config.toml
n_layer = 14
d_model = 384
n_experts = 16
experts_per_token = 1
d_expert = 192
d_shared_expert = 384
activation = "swiglu"
moe_layers = [0, 1, 2, 3, 4, 5, 6, 7, 8, 9, 10, 11, 12, 13]
router_score = "softmax"
normalize_top_k = false
routed_scale = 1.0
balance_loss = 0.0114
balance_bias = false
init_std_router = 0.0389
lr_router = 0.000811
vocab_size = 33859
norm = "rmsnorm"
norm_eps = 1e-05
tie_embeddings = false
optimizer = "adamw"
lr = 0.00089
beta1 = 0.95
beta2 = 0.95
batch_tokens = 65536
seq_len = 1024
train_tokens = 389400000
steps = 5942
dataset = "wikipedia_en"
Below are experts of layer 8 (counted from 0) of a mixture-of-experts language model. Rows are named gate (a neuron's input weights, with its number), up (a neuron's input weights, with its number) and show model dimensions 192-383. Each number is 128 + 24 x the weight over its row's rms, rounded and kept within 0 to 255. Numbers have three digits each.
Before each expert's rows: "comes after" lists some tokens at least twice as common just before its tokens as in all text. This comes from a sample of Wikipedia text that the model never trained on. Tokens count by the router's weight.

# expert 1
comes after: "\n", " ", " Party", " Year", " No.", " Rank"
gate0:100118152125160121133138137173084117115181114109122108113159156145102106077146149106147131140062101104119118118144102122174164123133102124167140153101140131108161165152107110111101130092105158137119168115129156145100123126074135112131090118152096133124151138112156133166151158161139149127113143128104115154104104153156137136123129126102098122134140143144141158120089145111146137106151146128133121135118112087140103144150100206126129127115141137122152143151135100103093147086146130118120113155168144129157117127138125145146107152180115101123169088108134108148109151151080126106
up0:119116130136115119136133124114191149123123098139144127168142173106106187132135131132138126125105185116113124141093095082165141088124102137102122168120222113126111133152135132134104118101115126109142149157125118131158153109124103197124085108134081097134171133120140137134129101161110151121126111123085162180104129142115108098136150123132127145118127124111128090133132107124136124129115125132119115154120126156135095180124139158112181098133141125155151201137114104140113139127127093128130133156127158129112109099125135126139113127096194116145130162133129102148140138137094192109
gate1:138157154100140156143121133157119140142174089154135132131114153154109135100152113098118122127116138142156119150097105127141159139154129145152152153107134134163113120132123132115112111155139110140138051170156057082173167187114130127113134147148134138107125157125092145192122097139155137133141097114145161109145146114121083139122159112119148112127105139146138138133097113128132101142148111129126125156140124127094127149178078108183109154144103125146144102115157137138095108118126107138111123161124116105132166136104123173147131126140138118117100063142117142129115139110141138148
up1:125098115094123180144148145151130113122118101123142130135138144126138131152116128107100093164139158135131140145124147114136122112165089151176137152129179129134133149155119106143182080111143112173127115149161117116142127162169149134150119116120094149152136139088146159131138109143121171142146124090137092162131138103121138114132155132135137130141174130138148133123142104122151101131142102137147139160122090128142102089148082096124114116164144096094127087116147157083105161119156098104106138148151099124118106145121105184130119113114171164081101119137095086150117123142111157126
gate2:124213169149168150085079117142142089140120122093115147127158155109149067159107109142146129081136117162105132093112119104089084150127118182127150165101102153095129171122168101144140100121127145141083111153055128142146145089141137137112085167156145124135116146118137108089097149156134151116125133069154130159126156123142150156135119117127113125141172128124094162074117122108115138119162122135161150154112112115123145143088137109124174135111118144136114106175114084135113111100142146144122091121136107097145128117115092145145102136086139133136129137136120122124115128147148128126
up2:094166130151202133116125162128124135153137121129091128136145162127141142173092074139132143107142165125124097202137105110081124108107111121094170113130106118103175135115133110135130147144097139140107157142102108125135146110130125116118118128206148148103127138129163123147130142126178126132151105129138120132133146128141148115132115101135121119137063140119109154145128118123154144081128114152138110166136117141126127121117160139135151120127131119119151151130123091108139130141108105121113110119170118086150166156117120075139141122094131112113128127191118115142138146115097121122

# expert 2
comes after: " |", ";", " based", " Title", " Votes", ":"
gate0:120120137111144152111062169143147107108130097100127114181144111145128095133174123159146154176138124138133138159135174100107158083109142087147124158106109139136095105093149153094140109119149132098140117124140079106109106165123165125119105139123133121130109143149131135112137141140140118147117124113120132117111127191126144181143103144132149141148090118124129116111118109111127131147167121111097076195118130173122145145134106146153118152134129109105098116116141118126120125146117124112227155165120139127121108121115112100147127137164118126105138094128110089143165168104135162095
up0:099129125154156101113184114147128114156134188146123113122106121126159128170130124141116108101104129112119122110097154146124112168139142149160099124128129133136120114162130147119148171126115132131086086150117158089115153093097132174129182130133121130130150116130135153138137148151112122109132109137150142077125119103188137098131144137123108097134118155152147077100121129164109137151122135160122151125148134132114086138137124132117137162122103106100106135156146106117137116137123113150102087098122103127114127110145116121097126111117122116105122105150120149125128163151135096121
gate1:109115131129108103125063132133138148084104153114146092166170159113146090141133163174130119167116139138151088103109126078123138160120122090136135097127149140139129135157121142134102133114135141141111132099101114146130123105147133123100111124139110136124087148122152130117121105097129119087127144181090120120131107134130165158137127079150126117101132161173154124138116148100147163102094124136122146156132142135143163092124106095084158130129125138113093120092153163103085156148134150137114132116120083096145127142126155113142107114113161066180110142110158117109117090106139139149
up1:120125120131116097141137101168121100174136115120130088140085124113130114111158090149153127134128181122115116098099138144108086110151151146118116135114118110075174132168143116119132128130136131176087166130131128125147087068115143156133137113133138109122155115118148177144165083158125119114108101115161115143150123092139156147122119076151133126113147148118123145110098153156150110103129139097132194153136077089155117148146110106127128122169143157165168143151149115139122128135138141142115133133092065164134121108050098128094128105111129089129130195141131166120118120125124132130
gate2:151138121117124160156148128147121125148113122114155132157102115132116150133138148198112123170106181168131145110155151102174097165122150155150106141109099086119112120144144154119142162141128131088150107141149112111120101139132132146112125118164133136157144153124101158137131118144186130135123143151151109076163115150090138115152124140095173116130141181090152147151087139127081083131083138123135112133130179156110086152118079145124062167119103138095124117094112140099148115127094109162111098148130142123097076131099108171119140121118116128079122110110135137113121150110120164114
up2:130117116144144135098143146132132134097146152101155118105161130124086112148129130107123152133132109142110108145080142115112118161180130169145130141118130121138166160175142157144096096156132194181155131113149103126102128141174104123157103091111121079131146108144146074132183091121137130075118145153121152139110141127106117134147090117119098107126124060162133118124109133151114136113131147137115105145123078095092172102155159146173130146144130150112149161136127133134120107137135088114095141136121154113128167125140127091146098127094153112167148136073125121141142082138093123144

# expert 8
comes after: " the", " a", " The", " first", " his", "The"
gate0:094172151138135157114147156136125144143091126126169084124107179127109140136167108156114119137110161107161153126124150115089150121133132120086076138169103096159112095125090105068134115104136096156113109110145114113149095074142123111117091157111142123137133104135112128151116161115133140171128105137152088179109172143123120139141111197089133129169110074112117129097118118138124128141134084139158095142125158120112152138130141140117148153148154111127123141144118126167073136133124135097157139164102126116093113160069143143130148093111087136129146171109098151131133146156129109085
up0:129084112145141118123105149129148112114111131130130132131079069130126148119123096139120120133120138191132166151130146185118146142127145139133146167077155126112109103112177152141158128159152162143143137113120068123124185140115121133135170106105117112131117147088124111144143086163132128093140112130104177109142099157125141148100150120130085097120119111118141090125133104162168170113144148094115093150100128131122120138156114140140097120120112153128142130131186137087142118132141070156123114137151134104151112100143097149136132131133145102127094106139152137139166139159111169126
gate1:116141121118115105109118095123139091115170150130115136118150132111121113161154132126163091172118136135140138112092129166120161117131182106100090122161105080146105089111158151089116122122082158103127113156104143144124110101118093109088112198140112110120132141090132115103147156142125078144120149121120083216137148105159147172100111154106153138132100165105130163118117127148125134110146159111120139188168134128081083175153147138130124132138123168136165139120146103122157127164114127096139110160138122122122114111178113172152148120119139108161155098126115152105131169125116149129
up1:103134093106139130111112135107108140096116160102065149128121134074139107141142089156111134173125141172106134139110174171105158141171147104125148118176140123187097124077133150130118124160098137102092131108139149147092149153136087122147110142116136124122098111105144134106111153117094111134150147099147140170121118113136164196140105140077151123114113131109153179145139147141129101112128116117134125137126152129140129143125136137119104142094110160162133109116126153105133135126133168140122146128153116133101100170141099162147111113099112113160139098164135107105089145110126100143
gate2:130135156134160101101140111128091157064136159142142112121106169118118113132103141129121128131127140134145105139118090134183130142170128161130136131106140142142123112141115166137140133092161114111147142106130129136157121151138157161092153115159100119148104128093131161160118081127088123127159138107103151098139119138136112127134075168152133101079084139112149162151123161141104117110155135119132131135153122122099132138178133113148099151131104195104113135111141197111164164106107168107138176111066123148133093105127101131152148147128134095192111115140105103144133100158151105140
up2:167140114129152172133127140138137116114154134126072118112110140143162115128149142130114131131129115132153129118104152130123112099094128137122112150123118093076139136080111122122172129162104120146153131106115089115123097169127157116165082088086118106098147095120098138123098121099130139097143147085108137164145100147099174142146077111093137162174163166178083154142159130112140143117139089122140121135083113110124131149131176099152103063115146095173131125122080116160114165140140066141084128154144148144076131115106091101118123104139140121117115118141163112096144088105155151117

# expert 3
comes after: " in", " of", " from", " to", " on", " and"
gate0:144135145164111148102089129109123106140119114139130163138129163148107142140129094184116068153120140131121123137125181088138146116158112150151142134161133108095109118121125106109124116152141148093160132136119119194107141131134132105143099122129108115124119146148111134106141104119135160158115137116143108104112141113124122087152155112161129115105128123121148150127141169144147117123094083132230061129134145143094151125136093136111147133096153107114117145098129131102129133102143086090134163143165127123079108098159092139091126133134140133111178091102123148157143107099144137151
up0:119133125118140146112175134195115161118137123124110111116136181120109134071125116124139128137120181132111152169114129141136081122137098139150133133117108135122110115157108088139094131168115133161154125101130103136135127112141161145174098104133167124135137177133110088167166099139148093156150139121137142125083131143134159114156156129168164059047072114148131161134121165121140138086134105135140086170093103147138123139136140141134125159139129132112141102149092115205132152113107128150107124168130124120107151105144121124120121131138141149154143088125107176145150129169102153128
gate1:112152171116109118140110178112064146131152130123165157117133128137162130121138134133128106112144074134132104119159155175153131094096102138162149103140111130118144148154158134063132182144105124093164126171145125122127116131107139097200140154134067138129147147126150114122057144133110142117150096156104144151153144138136106094123143118126106132196182133139087105104129110087099131142145139145094111135124127103124146130137186141113134114113143127102096155069159116179117123101150134136071104139132146100132088123100110164143128122131159150095148131150133091142122159076132130135
up1:092164148139152134126090125106102118118121119119132161125101136100132138166098145099122156138141145139113134146130153101081123139149120140142135117093134104156138150126121144134109090176114155143132116163158136142119138109141102115180121146142100118153119109133121078143135123160121152115116119121118128126124113109128128118108125138131096104156075118079203082156107130132096129125146137133144127152101109160152141120121138117105137144148128155079170168138131148140155146119132162150097143081099132136095132168149137126120151118115132142128117118131118154139114134143127182125
gate2:152152122103135113112146152117139151126123127154132084144166133122101108156177147114127125147117101147129119141141132142113139093091144134102118130113101146128086109148126124116159177153106080104132153102099146149138105130119120092105123166113097111144110135126162079108130139111150076182139123115114112160128120147160171114151118092130157099116133113134139112190122125120087203177120115186135137152132129092151146141122138156126145115105131152119150112130154116089142153121084123123144166107116098142104086153137157125148127112106145129113127163130152104135147086130092154138
up2:138099119148110130151129098117107081100146138111126128116124143158131169116110141131113168093131153122098173120122140130126121132130133116159140150146139120126137155112138144102126099122147132168122092161125112113129143119165145120161140068127133117110136108088119177123105141147128149118120135138128125111125127099122081110106089166111125130136148201150147126130123125139164106119156117096179099098127109146109076073135120082119131126124119108112102141108131137136100096144129148112115100124164147090171144118171106180123137125120123164108121141135124164116130184149118117115

# expert 0
comes after: " of", " in", " the", " to", " at", " for"
gate0:097119059136143123171162120138130126140132113148101147141111099107123116143120161171119156137136124169079124139123130123129140106125154091138096126146129093154144162126139192128118160087104085098125072113152092111127157000165107139132126131137129102122140148143104123159123129123141138164120127114144139141148124143108157145132145129159169106131088174144154145107119136135070135109122150109098165152090119123096114133160121109145076135156129106093126155131156143129106103104061098155106070107134136130136132132089106153148144127121117101138160116150140145132160110125121125074
up0:136129147118115130107106103090110140151121175152143106112119140136144207154124091101140179120142114105133113056138135066110118130174116129141160124114171132116148150146130119138077094104161108132136153155112172119139118124111114112129181151173124138161140117141150133133122143113099174056131150107134131083136130085138130148105151087120075152139147108136127122149140156117157119122119124112128120125144137117151132119145141120092153111154143175140107114117120167146144099139156134110136150172126166103078097085113120105130133122112139137153144136086155110217100108130152149130
gate1:128129179140151130124144156106096143119101156146129076144111119083138059129150077140107122110086160099131079163097145122128096111106131049104121128158117146140138143123104155122128114152110112130132125112143102147135128164174078119118110094110123106125150077142111159137124119124127155124145132041113095142110139105125132141146115096142137140187132125144102120149130095142176124143157124135136119121148163133142101174127132147123136123124150122159127098156144099182115145119122152144150139126171138092111166112099121140132126115124189158079143140110108109111129089089135098141
up1:178161105103121106148150131118146081126150158114150118105096160131137103133159119099127134160125121198130107124111110087174059119123108097118125087136085130137129102076121128127141131108118128161170108121119109128161135145095117129128107119107098150121149212143128130109167120127108138120109133127139116139093136136149127147132143115152138107142167102150121123184104064111147091134123153088092151114115132166144144121110123108103143135159116164137126100129117123134143141169148121126150139103136163159132121146126147112125120134092112113106133087148125086130127119126130137110
gate2:139150133159137142121129147126118151123133107140131098136125106144142101129151138176136163116125121103133135133109134077096129110168072143131071109120126157141104116114106129105118078141101094143121149130137111143105169117118155123112075118109113159133144076127164118081102092153141128120074132130111110149124105135126150152115137181133118115134132093148096120141146150146131127134132100151132075110090120086141119152122104130142163134113128125093089167157157170157141139117117146114109129128121100119127125157149132150143110135191128111125150142170111157142199113133106086140
up2:119103178153119135125134167103075106121106141118133078155156165127139142108125129103152161100139126099166146112159141183160143139105143120139138144135149157088115179116141161113096126134102142126118125145118154146172130136148150122108081131150112130176096098098090140115071094145145101104141118077138143119128147133136101135110100129128082118149169156155117165139136127141148152124164097108135079169115141087108128126105121181104120126132125133115122130123131093133123112145137164142138134134133149150171153107104191139129126124184159146122137125130181119119142152120110095116

# expert 4
comes after: "\n", ".", " ==", "===", " =", " ==="
gate0:165127126097157150126109071136155143106142131136105120157081135101144125167176109068128130150124130182138130119136135190105118125116132115147122142163086122151095122160160168135131136115163115124126129108118096120137162135117102149110202094100165101144109126138135158133131119151087162137167095147115125152133100090125129142143160125102110122150102085148136147110123100118107134128128120082100119140127140136099097129109072115114118116091134131122085077154136124129111121155125152191062111107122122144144128126137067130166130121149133146170145132137128159099137114146113081074
up0:149113122114111081125113065122147136139163107109095156143087138145143142146143144047123123119131102153108140128157117127138124136122117126161151172126077110120139170143158120111152123108147100118129109135111139128124128119120128145138145129068111116117108086140116137109148144133097133095146120118139136150121117133127131173143170153103085119136117138176111150104124092110121126108144151116109123118137142120099107159112098126122145085100105142113091103154119141128124115103140197150075119112123154129151100112086130124182131128141148140164160157088163135116119110133153102049
gate1:124116132146112200097125108141153111107120124162094168090161146077143140116171182111156137126113126147155141126138142123138135124138120107120112119140146166135147128139141107125115152150119122152139127126123138156110145126167145117125120150102115072120148186129064119116124093140142160035125151092104112152092079142160142133136148140089143129121151111145087149135180127107157142147149110149137107131141146137113123103138175150098115114154112075142088122156148147150132145104157093116166122139165157071170124132135119112138111123128146108150068099120126096151155112143111148111
up1:127162120121152127144126126149138147126158094136194088149110126137155154153109090151108153129131109110132132107117140085106129141090125149158136071098103137110111117095182110127115135131167134129147122117128080168110145126127100116152151126150154127123150150104132103140098167111164103142164142151137133097151152160113129160108130143115143190097131164108140157110139093163106143140132127165070122148129131142120109109124099154147109134130128119109153161131137105105137125138089125148132111111135119125146083115120176109080167123146122086109108134124119158127167168142118131115
gate2:103122140099134115099113127103132148186094114143138073096129133090129117120170148114114124140146116125099155107144127130136124115136134136132091122149149133122119094156111110132191151135099138116142146141133133094159141109117093134146116133125171146156119153115103092125111107131088139103129098173139143139149134081134131116137152141148123079107135091141124170145102128121131142098099098117138080116080174174101183148161158126123168108138179116155095090113116117041129150125115158144121111089108107167140095139109114124143111137134043084142104128149136145101109127096136143123
up2:100115127143143131114130118119119101097096119138128093100122130119178149131139138148106116125132104110168153126166153164153124127130122133109095117165164116109107076149128131126080148131123115094129110153140098134164136115109127113118182129203162125138145141134100151144063115136141133136157137152163143082135122175136120147162126196120146129113071092088120175108125204135133161117097174099111084138121159171107120160131093117139140135147133089143097103115132135074138141120082146119156151224128134120110142141119154111121118131081128099130140124122154105119134141099104132146

# expert 7
comes after: " ", " 0", " 1", " —", " 2", " 3"
gate0:100157118113131148106134118155110157174145118150096155182112142101121121112148131116135107148112168128144115135120093113185126084118122168107144110116149134143152140092143159132119151116135120127123161073076126132153127124137107133127115087073141099127142150122153152107164144087123099152126137116104145128137100125110167144119125096116105140144173120069144122121153148113126158100103140160164146126104120146150109103098134173125151125152136083128151130159126125142066136097145135104139125152117102135103112141121148134167142140111162128143113143108104148123082134123121168116
up0:141081167111125114173119145121178122152119118135111139130061140122129044144119116122110119162143136146157115153165146174149154123089110123144108165112152149089083088107148163137121147104070096120093092146099127112137102135153139119098130134103095148136122130083131151153146141139131095146155128106134127150119129134145128147145107156121123147169138140117158131154144151129100096125122137166122143120078146122159129124086170137138079119079096087157131129115101145151136119110110134110115141106162134123134101123105105127170135138129118085115150122114103090125111130113083110132
gate1:141145145118142121159144086136142125088156146086137098123166168106134166120139184093146087125164117127093119128112131100145123166147136157145137135167146147163124163144123115164135136152135137083134083114108134106119121134131117148146133157113099052084100133104059103126155128123131136079133139138096127075123131114118145163153123107151093118127106128144149119138148087089130112138150134148100157122149134134168146147133120108099149123117111152117148150131089085166168097107087154127116119125120147111146120092113092130142144148153137117128155121135156114149174118129153112116
up1:137151130109114128148136074110126133149187100143121117126150140113104139123143169133192131156145157120108143115136098141128072160086125150135055087086141128133114150137183070175132115092186135147156137126123142152099073137099095130127121146143142117090163159120119089124191155115081166122095160086134171101164144084108132178115149155116128101149085140139145138099129125129070110125124108106117159139147164103151120163134090149117109099096127118148112132107127114120120101139103126144101108141107116143164145125140131175126135117126117159147094129121101134133141153060143118139
gate2:116098124123119140142116122132078127096138133115104132113127102121168103103168126162147170121103129136129088146152115151150142139135088122130147116150118127158127132112142111143140098163123051151150115114169095136113106143160157124121139132161116137064116121138111136139127152255169096133106113169128119150195136118131112144116144111138133118059105118112138183120152119122107139112127160091134094157117096134159120143121149146109086132106134146111110088154167170141085107134120138143144146162156114108156134132088122119160146136160114146124117125110119099124104145125126107100
up2:145130129167154128127109110124128133143118117143135146177162109095146138100140165134121106127146117146097136092109117096122165150083133111099117078145154115125126110118149136131156158107127143133153135143125117121137114135133100115114132153151151169149117148118145091159164106131123143121114147109114132104124129112159137141099110127134114131114127148150112118146129125135121146136115111106135155122107148165137132141144100174127114097105117131108133152128156108108125109115094152099141125151137127142124144162144135141078126141116105129153131149110123162118101109105130116125

# expert 14
comes after: " |", "|", " was", " 1,", " 2,", " 3,"
gate0:108140134115154091148158128105148128126144136100154162121106114132090115115120125126255118098124145136199134125124110113143110127129120170100133127137091115114129127166106144142145117156179102105133122132152134107169135129138172161116105105131133132105127126141080155099143131103134135125113156130140091117131130173098122117138156100133163154151132157112166131152136097102097120141124121140111125126150121131120149141101161135110105098120180099148138140114135105148163150126159128183154147086143118152120146103143156142133124102122143120113101115178160127112119113057107126141
up0:149144131117127148112140139177100129114137100116091085160114114107128075131116165135150162121102101119145127130160106124163107137134169123129144116137118214132125139149119066105097119134105069096119153136112089120131115109139113146101113090137146120124151177122135138169103131098152147154106124121161124097146153171126122142127112120130134150165123119109133127127125159209144125148127132115106122122070101148126110116111130111137149095113152115127099092110122122130102112108133156123129128147134123123090129090128141158163152162119111169122102079139105143094127161090113167128
gate1:130161158146160131135107130107105078110100075103112127166147119111138102081116133165113191171114136125170117101133137137106163156135144119117109108132161145079134139146108139089138102154156125153169129174158127112104139133133133086148169101160116113140080108130100133115116090141120173111149109150120106141112091140126113089088125154124112142125169102141104122138142126108132117101132134119150098106121148126113122140120103108150111112109115154152130105156130163111111133147121136126160113118132099156124140155141108137147119118144163131126123134140132123114174091084093123134
up1:098088133156166130105148148142128146151134145133112156127141080142125124148129145109141130076114070101134129108117192128138088129075128096131097122115137157132154139105132132063128142181101111128134110058156149120109117103150099121135182166118149133135158137125204145131140115146095131068111116092070166132155139135136138129105136130151089104120157139116136129116120154152097197142123144122130104121127135150135125120133112148111160134156139143118134097081161158125099103136087121108103114161142163125116155129112118159130107117153107135079145122103156133136131136137069134136
gate2:105147078157149148133110130112142148125131138144130115142111125158097117091174153154110095113089153157140103105146074110137169131153088108112142107144133128104132114104106162154106081100145122113172137123126138123113097100119176126097091142161172135137138112131100081128150137121135141112133109100116080118165115166103135148112136142131126133123078127126132130113167123112127150122163138136106176073089108155131147115168166127134117133149135128114138131146111127178111110089062098086151158102165122124145105110113132087139133134118138123126147143133172136134122163162127101138
up2:100132096147138142122116135140131169200126131152155106110119130134088110132149150139108102132105125090106115120157102124148167146145094104108161092119146160122141105088114154115128112111130112152158127134131133112083095143114147113139138124188122146139134122134102118123152111101112115119167142117114144089163117118106179117097161117159127133099086131118149105179160122118092123128141129162046125111120130191131153083134155136101115101149124125123127142102127152173110133079078041115140179136126131129116085129098150092126158112144105094176137090137120173101122140150120129142